config = dict(
    n_layer=12,
    d_model=160,
    n_experts=96,
    experts_per_token=8,
    d_expert=32,
    d_shared_expert=64,
    activation='swiglu',
    moe_layers=[0, 1, 2, 3, 4, 5, 6, 7, 8, 9, 10, 11],
    router_score='sigmoid',
    normalize_top_k=True,
    routed_scale=1.0,
    balance_loss=0.0002,
    balance_bias=True,
    n_groups=4,
    groups_per_token=2,
    init_std_router=0.0302,
    lr_router=0.00104,
    n_head=2,
    n_kv_head=2,
    head_dim=64,
    vocab_size=8192,
    norm='rmsnorm',
    norm_place='pre',
    norm_eps=1e-05,
    positions='rope',
    rope_base=10000.0,
    rope_fraction=1.0,
    qk_norm=False,
    attn_scale=0.125,
    tie_embeddings=False,
    parallel_block=False,
    init='uniform',
    init_std_qkv=0.0319,
    init_std_o=0.00728,
    init_std_up=0.0319,
    init_std_down=0.00389,
    optimizer='soap_variant',
    lr=0.00523,
    beta1=0.95,
    beta2=0.95,
    weight_decay=0.091,
    lr_head=0.00831,
    grad_clip=1.0,
    warmup_steps=200,
    schedule='wsd',
    decay_fraction=0.555,
    decay_shape='linear',
    final_lr_fraction=0.0,
    batch_tokens=65536,
    seq_len=256,
    doc_mask=True,
    train_tokens=339600000,
    steps=5182,
    dataset='wikipedia_en',
)
Below are experts of layer 6 (counted from 0) of a mixture-of-experts language model. Rows are named router (the router's row for the expert), gate (a neuron's input weights, with its number), up (a neuron's input weights, with its number), down (a neuron's output weights, with its number) and show model dimensions 80-159. Each number is 50 + 10 x the weight over its row's rms, rounded and kept within 0 to 99.
After each expert's rows: "gets" lists some tokens that make up at least twice as much of what it gets as of all text; "raises" lists some tokens whose logits its average output raises strongly, later layers aside. This comes from a sample of Wikipedia text that the model never trained on. Tokens count by the router's weight.

# expert 19
router:40 57 47 62 59 44 49 40 45 62 60 53 55 48 53 36 81 39 64 48 46 53 43 55 54 41 47 46 48 57 64 40 49 36 52 52 59 42 57 36 57 46 33 47 53 66 31 44 29 37 47 56 61 41 51 47 52 54 60 30 41 48 63 57 46 45 48 68 43 67 51 41 56 58 55 53 64 54 24 39
gate6:57 48 48 48 39 54 52 48 48 49 60 46 43 44 61 45 64 53 35 53 58 54 48 52 55 31 46 62 58 44 59 55 49 48 62 68 63 54 49 59 43 46 40 58 54 73 41 47 37 60 49 48 62 53 40 39 40 71 61 54 59 54 37 58 47 64 48 54 42 54 42 34 65 58 49 50 46 28 45 35
up6:51 56 52 52 57 43 33 46 49 46 50 55 57 21 38 49 46 49 45 47 56 65 35 45 63 51 66 56 47 65 69 26 39 43 63 39 44 42 45 52 24 49 35 41 45 54 61 46 41 58 61 63 60 44 47 55 48 51 55 58 50 50 64 36 63 50 51 41 62 57 36 39 44 40 54 27 60 38 54 58
down6:59 32 45 40 42 38 37 32 48 55 34 52 42 51 58 37 38 56 47 57 57 53 56 39 41 47 59 50 67 48 57 45 62 57 58 60 64 47 60 48 42 48 53 31 30 57 58 47 54 47 56 65 64 37 46 58 51 47 54 31 42 53 50 53 64 77 51 81 43 50 28 51 30 49 63 45 55 55 59 44
gets: " and", " was", " as", " with", " by", " is"
raises: " a", " in", " to"

# expert 72
router:49 23 56 83 51 58 51 63 60 54 61 40 57 30 51 42 61 50 56 52 35 39 33 46 53 46 46 45 42 48 61 52 64 50 59 57 70 59 56 56 49 52 41 50 44 56 22 59 42 37 59 58 37 57 48 39 59 28 53 61 48 43 51 76 54 47 44 56 35 60 51 48 48 51 51 53 41 53 55 47
gate6:56 68 43 35 60 51 55 61 55 48 51 66 82 48 62 41 53 42 71 60 51 51 65 60 59 45 38 31 48 58 49 40 63 53 61 24 46 55 35 53 35 53 38 52 48 46 51 61 44 52 53 60 57 40 60 52 59 50 48 66 53 45 43 51 45 48 57 45 46 57 59 50 33 42 38 53 52 78 46 48
up6:61 48 48 40 52 43 51 42 63 47 56 56 68 49 68 62 63 38 48 59 63 44 46 44 52 46 39 46 40 34 63 65 46 34 45 47 53 64 69 47 47 41 55 52 36 65 36 38 59 50 55 38 52 45 57 51 57 47 36 61 38 68 37 40 32 37 44 74 61 61 34 43 40 39 51 60 49 57 51 35
down6:36 56 55 52 51 51 43 47 54 49 48 58 59 71 61 34 64 64 41 58 59 60 52 54 49 58 49 59 39 45 41 46 41 42 53 47 55 67 43 47 45 41 57 69 59 46 54 45 58 47 43 51 42 52 54 32 60 42 54 49 51 38 55 61 40 77 55 49 46 42 36 56 42 49 41 58 50 43 59 58
gets: "\n", "\n\n", "-", "|", " (", "="
raises: "=", "The", "In", "B", "Personal", "Th"

# expert 32
router:41 53 41 57 64 54 33 55 48 63 59 55 61 58 58 46 49 37 58 51 54 43 55 68 62 45 56 43 63 53 57 48 70 66 64 40 49 49 59 53 52 41 37 80 52 50 58 61 30 41 50 49 42 57 35 57 42 51 42 23 47 41 57 57 31 36 40 67 34 68 62 45 48 58 57 46 56 50 45 77
gate0:58 48 39 36 46 49 27 59 49 67 63 43 48 54 72 39 46 31 42 42 52 47 46 53 32 33 43 56 55 58 48 62 40 49 60 29 58 54 43 64 45 57 58 56 47 47 65 66 40 37 54 53 49 61 43 43 53 50 41 46 44 57 42 63 45 51 39 48 48 41 57 42 66 45 31 29 56 34 40 57
up0:70 61 43 59 57 55 57 69 43 42 47 74 30 60 51 49 57 47 59 52 57 55 55 45 63 53 36 36 40 41 40 35 52 51 47 53 47 49 43 43 42 43 52 39 66 48 24 38 57 51 70 39 57 59 25 40 51 58 64 61 50 40 30 54 54 49 45 48 48 65 56 52 44 56 61 38 65 58 54 31
down0:53 57 54 39 39 24 42 58 45 44 41 50 42 53 44 52 47 67 54 37 73 51 56 60 47 58 60 57 45 69 33 43 40 65 32 52 65 39 27 49 70 66 42 53 69 49 59 60 57 53 49 51 50 39 66 46 53 53 43 55 56 64 51 50 37 36 42 18 44 48 46 57 38 48 46 50 50 49 51 51
gets: "\n", ".", " 0", " 1", "–", "0"
raises: ".", "\n\n", " in", " |", "\n", " with"

# expert 27
router:38 34 40 49 53 42 51 55 55 59 59 62 49 28 56 49 68 39 64 53 30 46 44 54 68 55 50 47 52 52 56 38 53 52 71 56 42 40 52 65 42 53 41 48 45 63 29 52 42 24 44 64 51 59 49 45 68 59 43 44 51 51 58 60 73 43 41 64 49 50 53 54 62 43 55 63 53 48 47 45
gate0:53 40 64 46 48 52 40 63 35 35 49 57 34 48 48 45 50 55 49 46 57 25 52 58 51 76 49 37 43 48 46 40 55 64 68 44 45 56 37 65 55 48 48 56 55 43 56 48 43 43 30 51 48 57 57 48 55 51 42 57 53 56 50 30 63 52 41 57 44 59 48 44 62 61 52 80 37 64 41 46
up0:48 63 51 57 56 42 63 47 48 60 55 65 63 38 45 44 74 53 35 36 60 67 43 42 70 55 43 48 60 42 54 58 65 55 49 39 52 46 37 48 42 44 43 43 68 60 36 51 66 59 46 67 50 54 50 48 60 54 42 31 49 39 65 46 64 32 43 54 63 40 56 53 39 63 51 57 61 49 42 63
down0:61 50 58 34 51 39 54 48 49 57 57 48 44 52 59 50 50 54 42 52 69 51 42 60 40 60 53 46 45 65 59 52 54 54 49 76 53 40 66 65 58 60 52 47 50 57 35 51 57 52 72 28 48 66 47 38 41 36 48 50 38 46 45 27 51 53 37 48 50 58 59 35 52 56 47 41 53 41 50 27
gets: ",", " and", "ly", ";", " was", " time"
raises: " while", " when", ".", ";", " but", " as"

# expert 45
router:43 53 58 62 59 51 49 47 50 39 43 54 38 45 49 51 58 32 59 44 40 49 35 50 74 43 50 38 57 59 53 41 32 69 56 59 57 47 40 60 46 43 43 51 54 54 42 58 31 48 29 63 47 53 54 52 50 51 40 50 40 54 64 52 51 36 38 44 40 45 48 46 48 67 50 57 53 44 37 51
gate0:54 57 49 68 54 52 43 53 52 44 48 40 50 51 62 35 42 42 45 50 36 45 54 32 50 45 65 43 64 32 60 37 46 60 63 74 62 40 40 34 38 53 46 36 43 40 51 55 41 47 50 49 67 69 53 50 45 26 57 55 39 53 42 58 45 52 40 47 43 45 50 38 41 40 57 54 55 59 63 40
up0:53 54 34 42 50 42 34 62 29 69 69 47 47 45 55 52 33 39 43 51 46 44 58 37 55 63 46 47 55 41 43 55 56 57 40 34 48 42 47 65 53 45 36 46 49 37 52 64 77 18 49 68 43 55 55 31 49 42 46 47 50 54 44 61 54 58 58 50 58 45 62 56 26 36 36 58 61 54 53 46
down0:45 64 68 48 64 54 51 62 54 43 40 54 45 32 50 63 41 49 52 63 61 40 48 66 41 45 55 57 67 62 43 53 54 73 45 62 51 55 49 38 59 49 42 38 71 37 38 67 43 46 55 64 43 54 52 37 42 66 51 52 46 52 58 55 63 58 46 51 47 51 55 45 46 57 54 47 58 33 55 52
gets: " that", "ly", "s", "t", " first", "th"
raises: " to", " as", " on", " the"

# expert 93
router:35 47 34 65 59 50 42 41 48 50 45 41 60 50 65 34 56 39 53 44 46 43 47 62 62 56 44 56 50 42 61 37 58 50 69 61 57 48 37 45 56 33 32 55 50 59 40 60 32 58 63 55 43 54 45 38 61 55 58 41 49 49 53 64 51 63 35 41 41 55 76 42 39 45 67 59 57 54 46 55
gate0:56 52 47 59 58 48 39 49 65 38 60 47 39 37 65 38 64 42 46 46 60 56 32 57 40 39 45 47 47 60 60 57 47 44 42 52 59 35 50 61 50 64 50 54 42 62 60 66 54 59 55 56 48 37 45 55 78 57 75 65 51 32 44 63 42 77 37 38 60 43 54 38 68 37 63 53 28 56 34 57
up0:67 38 62 53 53 48 75 55 53 56 58 45 44 54 37 53 55 53 50 53 53 38 70 45 43 34 43 23 44 52 63 60 44 55 59 54 50 58 58 44 55 60 58 28 54 52 40 47 42 38 45 71 45 50 63 38 69 41 48 41 48 59 44 54 52 45 56 49 46 47 48 58 59 56 30 80 80 57 52 44
down0:33 70 47 53 47 51 40 50 49 60 51 49 55 42 52 44 38 46 43 49 44 20 64 42 44 52 55 51 62 57 40 52 48 60 45 44 48 59 71 42 40 52 42 58 61 36 34 36 55 49 53 41 49 50 48 56 49 60 30 36 28 60 53 59 54 50 52 61 47 63 53 52 34 36 41 48 53 64 43 31
gets: "-", " (", "–", " \"", " de", " un"
raises: "da", "han", "rea", "so", "à", "gar"

# expert 1
router:45 46 48 72 44 53 50 57 60 55 45 46 44 47 62 63 55 30 38 38 50 50 44 62 51 53 56 41 55 58 55 50 70 55 54 52 46 47 39 70 59 44 48 69 42 58 49 53 39 53 50 50 45 45 49 56 46 41 37 47 46 50 75 53 37 33 46 54 34 65 53 35 48 53 63 60 33 30 45 68
gate6:40 39 53 42 41 45 50 40 37 52 42 46 50 42 59 57 68 43 47 59 43 47 67 56 54 61 63 45 76 54 65 51 54 68 53 32 54 46 40 62 48 45 42 70 53 64 59 36 46 43 45 58 53 39 58 47 53 36 50 56 75 40 51 45 69 43 41 46 32 46 50 58 62 58 65 49 43 43 26 46
up6:38 55 39 50 58 52 52 57 59 56 68 53 56 61 59 59 60 45 40 50 65 40 56 58 35 52 62 45 52 46 29 49 41 51 61 55 53 48 52 36 45 61 52 41 47 34 51 46 55 42 44 55 50 66 43 61 41 62 49 66 70 74 54 61 49 68 55 45 44 47 40 66 38 38 37 59 43 54 51 44
down6:34 57 44 21 35 34 51 54 39 42 59 40 38 37 65 42 40 53 61 46 65 33 44 54 43 38 37 58 61 52 69 57 37 47 66 54 38 63 40 51 41 55 55 58 38 56 54 35 52 59 53 64 58 58 45 51 53 63 39 47 59 54 49 67 45 41 36 62 59 45 40 58 58 54 53 39 64 52 43 66
gets: "  ", " 0", " 1", " 2", "1", "0"
raises: "tic", " to", ".", ","

# expert 84
router:44 45 36 63 55 54 45 57 66 39 68 76 47 42 52 55 50 29 61 44 39 44 37 60 56 52 40 58 68 46 46 52 38 41 47 51 40 44 49 56 47 29 27 52 59 55 39 71 43 48 62 60 46 47 51 32 56 50 37 36 50 53 60 42 63 49 49 75 46 60 52 47 45 40 61 63 65 51 55 51
gate6:63 51 34 47 57 43 31 57 54 44 72 61 62 47 61 49 34 40 59 48 55 41 38 55 48 56 40 65 60 58 47 72 47 54 43 51 48 48 38 50 57 31 52 46 50 56 54 56 49 56 55 65 64 60 61 32 37 35 60 43 50 37 55 51 61 54 51 43 64 66 43 60 49 31 60 47 51 48 52 52
up6:66 34 66 40 62 45 55 49 58 30 37 40 46 39 54 52 46 40 44 45 44 47 50 38 59 51 56 34 58 64 57 48 58 41 58 43 31 47 65 60 58 54 68 53 62 30 46 51 51 53 47 46 57 40 43 56 62 37 61 50 48 27 56 43 60 38 67 44 42 61 43 17 49 48 55 59 47 53 34 49
down6:49 54 47 56 54 33 68 32 52 47 45 61 59 55 47 43 51 60 41 55 47 48 70 56 53 59 41 63 71 64 31 33 62 55 52 55 68 35 56 48 54 56 48 52 53 45 55 47 39 44 55 52 62 48 47 65 55 41 33 37 62 53 56 61 47 30 32 73 51 51 46 51 48 72 58 57 45 72 54 44
gets: "e", "a", "y", "o", "le", "ie"
raises: "lin", "ph", "ont", "lan", "land", "lia"

# expert 57
router:57 42 24 51 66 48 40 57 45 42 63 41 53 48 58 42 47 36 49 21 49 50 43 63 46 42 35 56 48 52 51 35 41 50 61 44 61 47 32 55 59 30 40 50 62 66 31 60 46 40 48 58 41 64 37 52 55 73 60 44 38 41 48 61 58 32 56 48 48 64 63 50 42 59 50 46 51 49 53 59
gate0:68 55 26 51 55 31 66 45 49 50 53 24 51 58 57 50 63 56 51 49 39 59 58 54 22 52 59 73 44 66 45 44 49 26 48 52 48 46 33 47 32 32 51 53 60 60 56 52 51 43 51 51 41 60 58 47 45 55 47 56 31 51 37 50 36 48 43 54 60 61 58 51 60 54 50 58 46 53 38 47
up0:67 69 54 58 52 40 54 68 44 39 55 41 31 34 39 49 43 51 58 49 49 40 65 51 54 59 43 45 58 55 51 50 44 59 59 73 48 44 54 53 56 50 50 39 52 48 59 64 28 48 56 46 47 52 46 53 49 64 42 70 47 58 51 45 48 41 29 52 47 49 54 49 35 41 33 37 55 60 38 46
down0:34 48 72 34 63 42 35 43 45 65 43 30 53 68 45 50 54 60 46 49 43 55 48 47 43 40 54 51 65 55 40 54 55 45 44 54 71 30 49 70 43 63 42 52 40 55 55 48 41 33 35 54 54 57 61 56 49 50 40 65 63 70 63 55 56 39 33 62 57 49 40 53 38 68 44 61 66 51 48 40
gets: "'", "ti", ")", "\"", " –", "si"
raises: "s", "n", "r", " and", ".", "ri"

# expert 6
router:44 58 51 49 48 45 43 36 60 43 54 47 60 33 63 55 41 33 50 44 50 33 40 55 64 33 46 37 64 49 52 48 50 64 56 56 39 52 51 49 48 31 41 49 45 60 45 48 39 52 57 66 45 66 48 37 43 38 38 58 19 43 68 63 58 72 54 44 51 60 50 48 57 56 46 59 47 40 62 42
gate0:48 29 55 41 38 45 46 40 51 45 55 64 53 30 63 32 54 62 38 47 54 44 42 59 46 46 44 50 43 53 50 63 50 31 63 41 43 48 46 40 33 33 61 45 24 49 46 41 41 62 70 49 35 40 48 41 55 59 62 45 45 27 53 65 43 46 63 48 46 46 65 71 47 47 50 64 45 38 46 56
up0:57 59 31 44 42 59 42 41 48 55 29 58 57 47 70 36 55 54 59 42 50 44 52 62 73 39 53 61 56 53 37 55 45 34 65 52 36 45 52 51 59 52 46 41 59 38 54 51 43 63 53 49 56 60 61 64 53 57 65 66 51 49 66 60 69 36 45 47 51 51 46 74 51 48 60 50 45 47 60 64
down0:37 73 72 62 45 48 41 31 45 42 60 47 48 59 41 50 38 61 51 50 38 57 52 42 54 54 56 42 43 48 59 65 47 55 35 50 43 37 61 58 24 65 59 52 27 49 34 55 57 70 53 44 53 43 40 47 30 53 37 61 40 37 37 35 55 64 23 36 56 58 46 51 53 41 58 51 50 34 62 39
gets: "s", "ing", "ed", "d", "e", "es"
raises: " to", " the", " that", ",", " and", " a"

# expert 35
router:49 38 54 56 53 44 42 48 58 47 59 47 76 46 59 57 44 50 62 47 58 48 25 61 61 50 40 63 66 61 33 29 72 40 57 51 45 50 42 42 38 45 50 68 67 71 51 63 53 31 57 58 39 43 50 55 30 48 55 64 47 67 66 74 33 37 49 46 27 49 48 43 60 40 61 56 48 35 50 63
gate6:57 36 66 56 47 37 34 61 48 41 61 48 33 37 43 50 31 53 54 33 55 43 63 40 28 38 57 42 55 52 62 42 52 50 51 46 56 47 38 39 41 64 27 36 58 37 49 54 31 53 51 29 32 51 58 56 39 43 62 35 53 50 78 57 64 40 54 39 37 57 50 67 55 44 47 51 48 32 46 46
up6:58 63 68 50 49 62 49 71 41 53 50 62 39 44 62 45 48 42 32 44 55 38 45 60 38 53 55 55 60 40 59 47 45 55 47 55 50 46 49 39 44 43 39 48 58 51 27 50 53 59 51 49 38 57 37 50 68 39 44 67 71 45 53 53 46 50 43 38 64 55 53 63 53 43 65 36 51 40 52 26
down6:39 54 48 56 52 54 38 37 50 50 50 60 50 59 50 41 52 42 45 36 49 50 54 60 44 51 40 40 61 61 46 47 47 31 46 42 54 48 60 50 63 46 42 61 52 70 43 60 39 49 57 35 66 50 64 54 53 55 52 48 60 57 43 55 47 48 75 61 25 71 57 60 25 72 65 38 44 39 60 43
gets: "=", "\n\n", "\n", ".", " =", " \""
raises: "General", "Personal", "="

# expert 41
router:37 37 36 62 58 39 44 57 54 60 77 55 52 54 52 56 41 47 45 49 56 40 33 51 60 23 69 51 52 64 44 37 63 70 58 62 54 46 48 59 41 46 52 66 49 75 45 60 48 31 60 55 52 57 41 32 48 55 39 45 39 54 47 56 45 48 38 63 18 48 54 53 55 41 48 49 56 43 48 67
gate0:45 50 47 49 57 32 45 33 50 57 55 39 44 47 57 48 42 49 56 41 59 55 58 55 68 42 47 56 43 64 50 47 49 48 37 70 23 53 26 45 43 62 49 52 47 66 61 42 40 53 52 46 33 47 60 54 46 53 63 53 39 58 43 53 37 31 54 55 37 61 37 54 48 45 54 53 39 50 41 49
up0:39 49 34 40 54 26 44 62 40 57 53 53 63 51 47 40 60 57 60 55 46 59 38 46 52 21 46 75 55 56 45 27 54 58 54 47 45 50 44 73 40 63 47 47 47 44 58 57 54 52 61 41 46 44 46 38 28 38 27 79 36 77 48 41 44 49 55 57 45 31 70 44 55 47 64 41 43 50 53 57
down0:57 42 44 43 64 53 49 41 58 58 48 42 55 46 62 37 31 55 41 51 34 64 62 61 53 66 53 50 41 45 34 45 55 55 56 54 32 46 44 64 49 52 43 53 42 49 43 53 44 63 61 55 48 51 36 64 47 41 66 41 47 54 42 46 52 51 39 56 52 71 74 42 44 25 54 49 51 60 47 58
gets: "=", " =", "ort", "op", "See", "pl"
raises: "os", " and", " the", " to", "s", "."

# expert 73
router:41 46 54 63 53 66 28 45 60 40 64 59 49 47 64 45 50 36 61 44 35 33 43 64 52 58 52 41 59 53 57 51 46 40 49 49 56 69 36 40 49 23 29 42 42 50 60 47 42 53 58 61 35 60 56 44 56 52 45 48 34 49 70 51 52 60 47 58 45 52 56 42 44 53 52 56 51 38 34 66
gate0:48 50 45 52 51 62 47 30 50 38 66 50 38 65 57 59 44 55 53 43 58 54 42 50 60 46 68 49 53 59 46 43 33 31 51 57 50 68 53 51 64 36 46 31 44 38 54 57 41 57 69 45 43 41 46 41 48 46 58 44 43 34 72 46 45 51 24 66 34 52 50 50 49 64 75 49 42 36 41 50
up0:51 64 48 39 50 64 55 60 53 35 57 54 60 42 69 45 55 34 69 52 35 47 63 52 49 45 37 43 51 44 60 50 39 48 36 51 61 37 66 41 50 46 53 55 54 49 59 45 50 39 50 61 38 55 56 43 46 41 52 57 58 51 72 52 40 53 52 43 57 40 32 55 42 55 56 40 41 48 46 44
down0:56 57 56 47 57 41 54 52 46 57 41 43 63 43 37 49 50 42 53 48 64 47 46 44 46 66 52 49 50 63 35 60 66 52 47 52 39 41 45 52 50 59 37 48 53 52 37 29 31 53 47 56 52 44 43 62 60 65 49 47 60 66 53 62 54 44 50 51 46 31 39 52 34 55 49 43 33 55 52 25
gets: "y", "t", "n", "ng", "s", "k"
raises: "get", "up", "under", "res"

# expert 88
router:46 45 53 60 52 58 51 34 46 55 51 46 51 34 45 55 59 45 58 47 53 38 36 62 49 54 56 45 57 68 40 51 52 55 51 64 49 44 50 49 48 45 31 42 51 47 37 42 49 36 49 51 36 56 54 31 39 51 38 36 15 48 51 46 49 40 45 57 37 59 68 38 64 61 44 62 49 37 52 44
gate0:42 38 62 35 48 61 52 47 44 37 54 49 44 40 48 56 50 55 41 53 48 65 46 50 57 76 59 42 47 52 49 50 62 58 49 62 61 51 69 47 54 40 38 47 63 41 44 41 27 36 57 54 55 35 61 46 42 51 57 36 60 44 64 55 69 39 45 47 37 48 47 49 51 44 48 48 54 31 53 44
up0:47 47 35 32 53 52 52 50 53 52 46 53 42 38 53 60 49 46 39 30 46 63 51 56 61 46 33 54 61 57 42 39 58 53 65 45 45 40 51 43 49 61 48 60 47 29 47 40 65 37 40 48 58 32 29 50 48 42 44 52 54 60 58 43 50 55 75 62 44 52 61 63 44 50 44 47 46 34 39 46
down0:36 39 57 56 56 66 45 44 33 55 40 51 62 50 48 42 63 55 44 36 50 61 53 51 58 44 69 48 52 34 41 37 50 63 43 41 49 85 49 58 55 42 53 40 50 49 44 56 59 58 46 38 49 50 55 40 52 47 49 32 32 38 37 48 32 41 44 66 63 53 48 36 55 65 54 47 46 49 51 52
gets: " of", "ion", "ment", "ation", "ge", "ial"
raises: " in", ".", " and"

# expert 13
router:51 34 49 49 46 51 38 54 56 51 53 62 57 34 53 60 56 47 50 51 31 45 49 55 74 29 64 60 58 46 58 51 50 59 60 50 49 58 46 58 49 39 51 48 49 50 47 60 55 11 48 51 41 44 41 29 55 56 50 28 49 56 64 45 46 53 43 38 52 52 46 42 57 53 60 52 74 48 46 66
gate0:60 42 42 66 46 50 64 60 72 30 63 54 61 67 59 53 46 49 52 50 45 59 52 49 71 37 64 41 68 40 54 46 56 54 59 66 46 45 41 45 66 26 48 50 38 38 64 54 59 17 66 22 56 51 48 40 58 65 51 45 63 49 51 38 46 49 52 40 52 51 53 45 50 57 60 41 64 58 48 50
up0:33 56 44 64 50 51 54 51 42 49 46 46 48 50 60 38 64 54 52 31 50 59 44 58 56 42 53 63 46 63 42 50 60 54 41 26 60 38 68 41 56 42 56 36 46 39 61 46 53 42 49 49 43 43 57 55 42 53 35 52 70 68 67 49 43 54 68 46 67 54 57 48 48 27 55 38 54 44 35 59
down0:32 59 42 45 50 50 58 49 57 30 56 21 43 64 52 45 61 45 58 59 36 55 51 62 47 42 58 38 57 36 30 54 63 59 38 72 53 47 65 47 61 57 40 42 61 44 63 63 46 58 47 47 54 56 58 59 47 39 45 45 71 53 48 60 56 63 56 35 60 59 58 53 61 48 48 50 71 59 46 53
gets: " a", " was", " an", "ta", "k", " he"
raises: "ground", "bil", "iti", "unt", "acy", "ive"

# expert 63
router:61 45 47 52 65 48 44 53 54 51 57 53 60 49 58 54 51 35 38 54 29 43 55 57 57 42 35 30 61 51 52 47 60 36 63 42 54 60 46 62 49 55 46 62 43 58 46 42 21 38 60 60 40 47 51 53 40 42 51 55 43 49 64 75 32 53 37 62 54 51 64 34 51 53 47 58 42 62 52 54
gate6:43 31 41 37 51 60 50 63 61 45 68 35 41 62 53 69 55 56 38 51 43 38 48 48 54 39 58 62 44 50 51 49 47 56 51 43 50 54 69 28 44 70 39 68 53 44 33 34 56 42 50 42 59 50 47 54 38 66 30 49 42 48 55 65 50 42 48 48 52 36 71 57 59 46 47 64 31 49 61 32
up6:51 49 43 45 31 44 51 43 46 51 43 45 50 47 51 38 49 50 88 47 64 53 39 61 46 46 49 51 54 57 53 37 49 46 39 70 53 43 47 39 64 46 54 45 44 45 51 49 56 55 56 45 51 40 53 58 43 58 64 61 59 46 56 47 68 62 54 54 29 51 58 55 31 53 34 49 59 25 52 34
down6:39 40 52 36 40 47 52 41 38 55 44 52 49 45 48 54 58 50 47 51 53 43 46 64 54 56 68 41 25 50 51 40 51 42 57 52 57 44 51 48 83 53 50 48 38 39 64 37 62 65 42 58 53 46 72 54 49 39 49 28 57 61 43 62 62 31 47 49 39 56 39 53 56 46 45 50 36 37 52 61
gets: "  ", " \"", " ", "M", "P", "H"
raises: "ch", "u", "n", "c", "ume", "k"

# expert 66
router:29 52 51 56 56 56 34 41 47 52 55 42 68 38 67 58 64 51 49 45 60 42 45 60 60 33 49 42 49 46 52 42 52 51 54 54 53 35 53 57 54 48 36 58 35 51 57 38 52 34 44 50 55 39 48 55 59 52 40 30 33 55 52 67 45 43 54 71 29 65 75 53 42 41 57 61 47 33 53 77
gate0:46 54 59 56 44 52 54 50 62 46 73 53 69 40 48 46 55 58 43 51 47 66 49 59 53 40 47 51 55 67 62 39 47 54 58 44 44 57 41 49 55 44 66 46 58 53 49 42 55 45 50 63 46 43 50 52 54 60 49 38 49 62 40 43 54 57 45 76 41 65 65 50 66 43 41 43 38 45 67 46
up0:53 61 56 29 58 53 39 56 39 53 49 49 50 46 43 64 46 50 55 37 64 54 52 63 62 37 44 40 27 55 57 51 58 60 34 61 48 32 39 44 42 44 47 35 57 43 38 50 48 36 41 48 36 49 54 64 46 56 40 64 70 54 45 48 68 43 48 55 43 53 50 60 48 48 69 57 47 50 61 49
down0:60 60 50 48 41 64 31 55 30 51 34 51 40 48 38 52 47 56 72 53 54 50 54 45 42 49 56 42 36 33 37 36 67 47 42 45 45 50 60 57 55 53 41 44 47 47 35 42 44 59 47 59 50 50 62 64 71 45 41 57 51 41 49 62 56 56 61 48 48 40 48 66 67 44 56 40 40 45 41 47
gets: " |", "%", ")", "0", "2", ";"
raises: " and", ".", " in", " |"

# expert 29
router:36 59 48 65 54 45 50 61 52 54 54 54 56 59 46 45 59 32 57 45 53 46 40 56 54 60 52 42 61 56 63 44 63 49 57 52 69 60 57 59 46 52 31 60 39 49 37 70 28 54 49 63 36 56 42 30 45 54 51 43 48 38 69 58 38 52 52 64 42 65 42 37 39 41 55 46 45 39 53 74
gate0:55 63 43 45 46 39 47 80 57 40 52 50 57 56 50 55 35 46 49 56 57 56 54 58 53 44 52 53 49 57 31 49 49 52 51 44 59 25 62 61 38 32 40 45 63 72 59 60 37 34 46 49 56 66 48 38 33 39 44 59 56 45 58 52 64 36 42 52 56 53 34 53 34 48 51 43 60 58 50 33
up0:43 51 50 59 76 55 56 63 62 56 41 55 56 59 58 61 67 51 40 53 49 54 52 39 41 37 41 55 48 63 43 60 38 49 47 49 48 40 49 50 44 43 60 24 45 26 29 52 57 43 36 58 40 48 66 34 34 44 64 39 50 50 54 57 46 52 57 80 36 77 49 55 54 49 53 41 43 54 37 44
down0:50 41 49 62 44 63 49 46 43 39 50 76 27 55 46 61 46 52 53 48 62 42 50 68 45 49 43 57 54 57 58 36 61 44 62 48 41 39 60 53 78 48 39 75 49 67 59 48 49 48 54 51 47 42 57 53 58 55 37 34 54 41 48 37 57 36 66 52 68 64 66 33 45 42 69 39 67 53 49 56
gets: "\n", "\n\n", "=", "er", "\n ", "  "
raises: " results", "play", " include", " goals"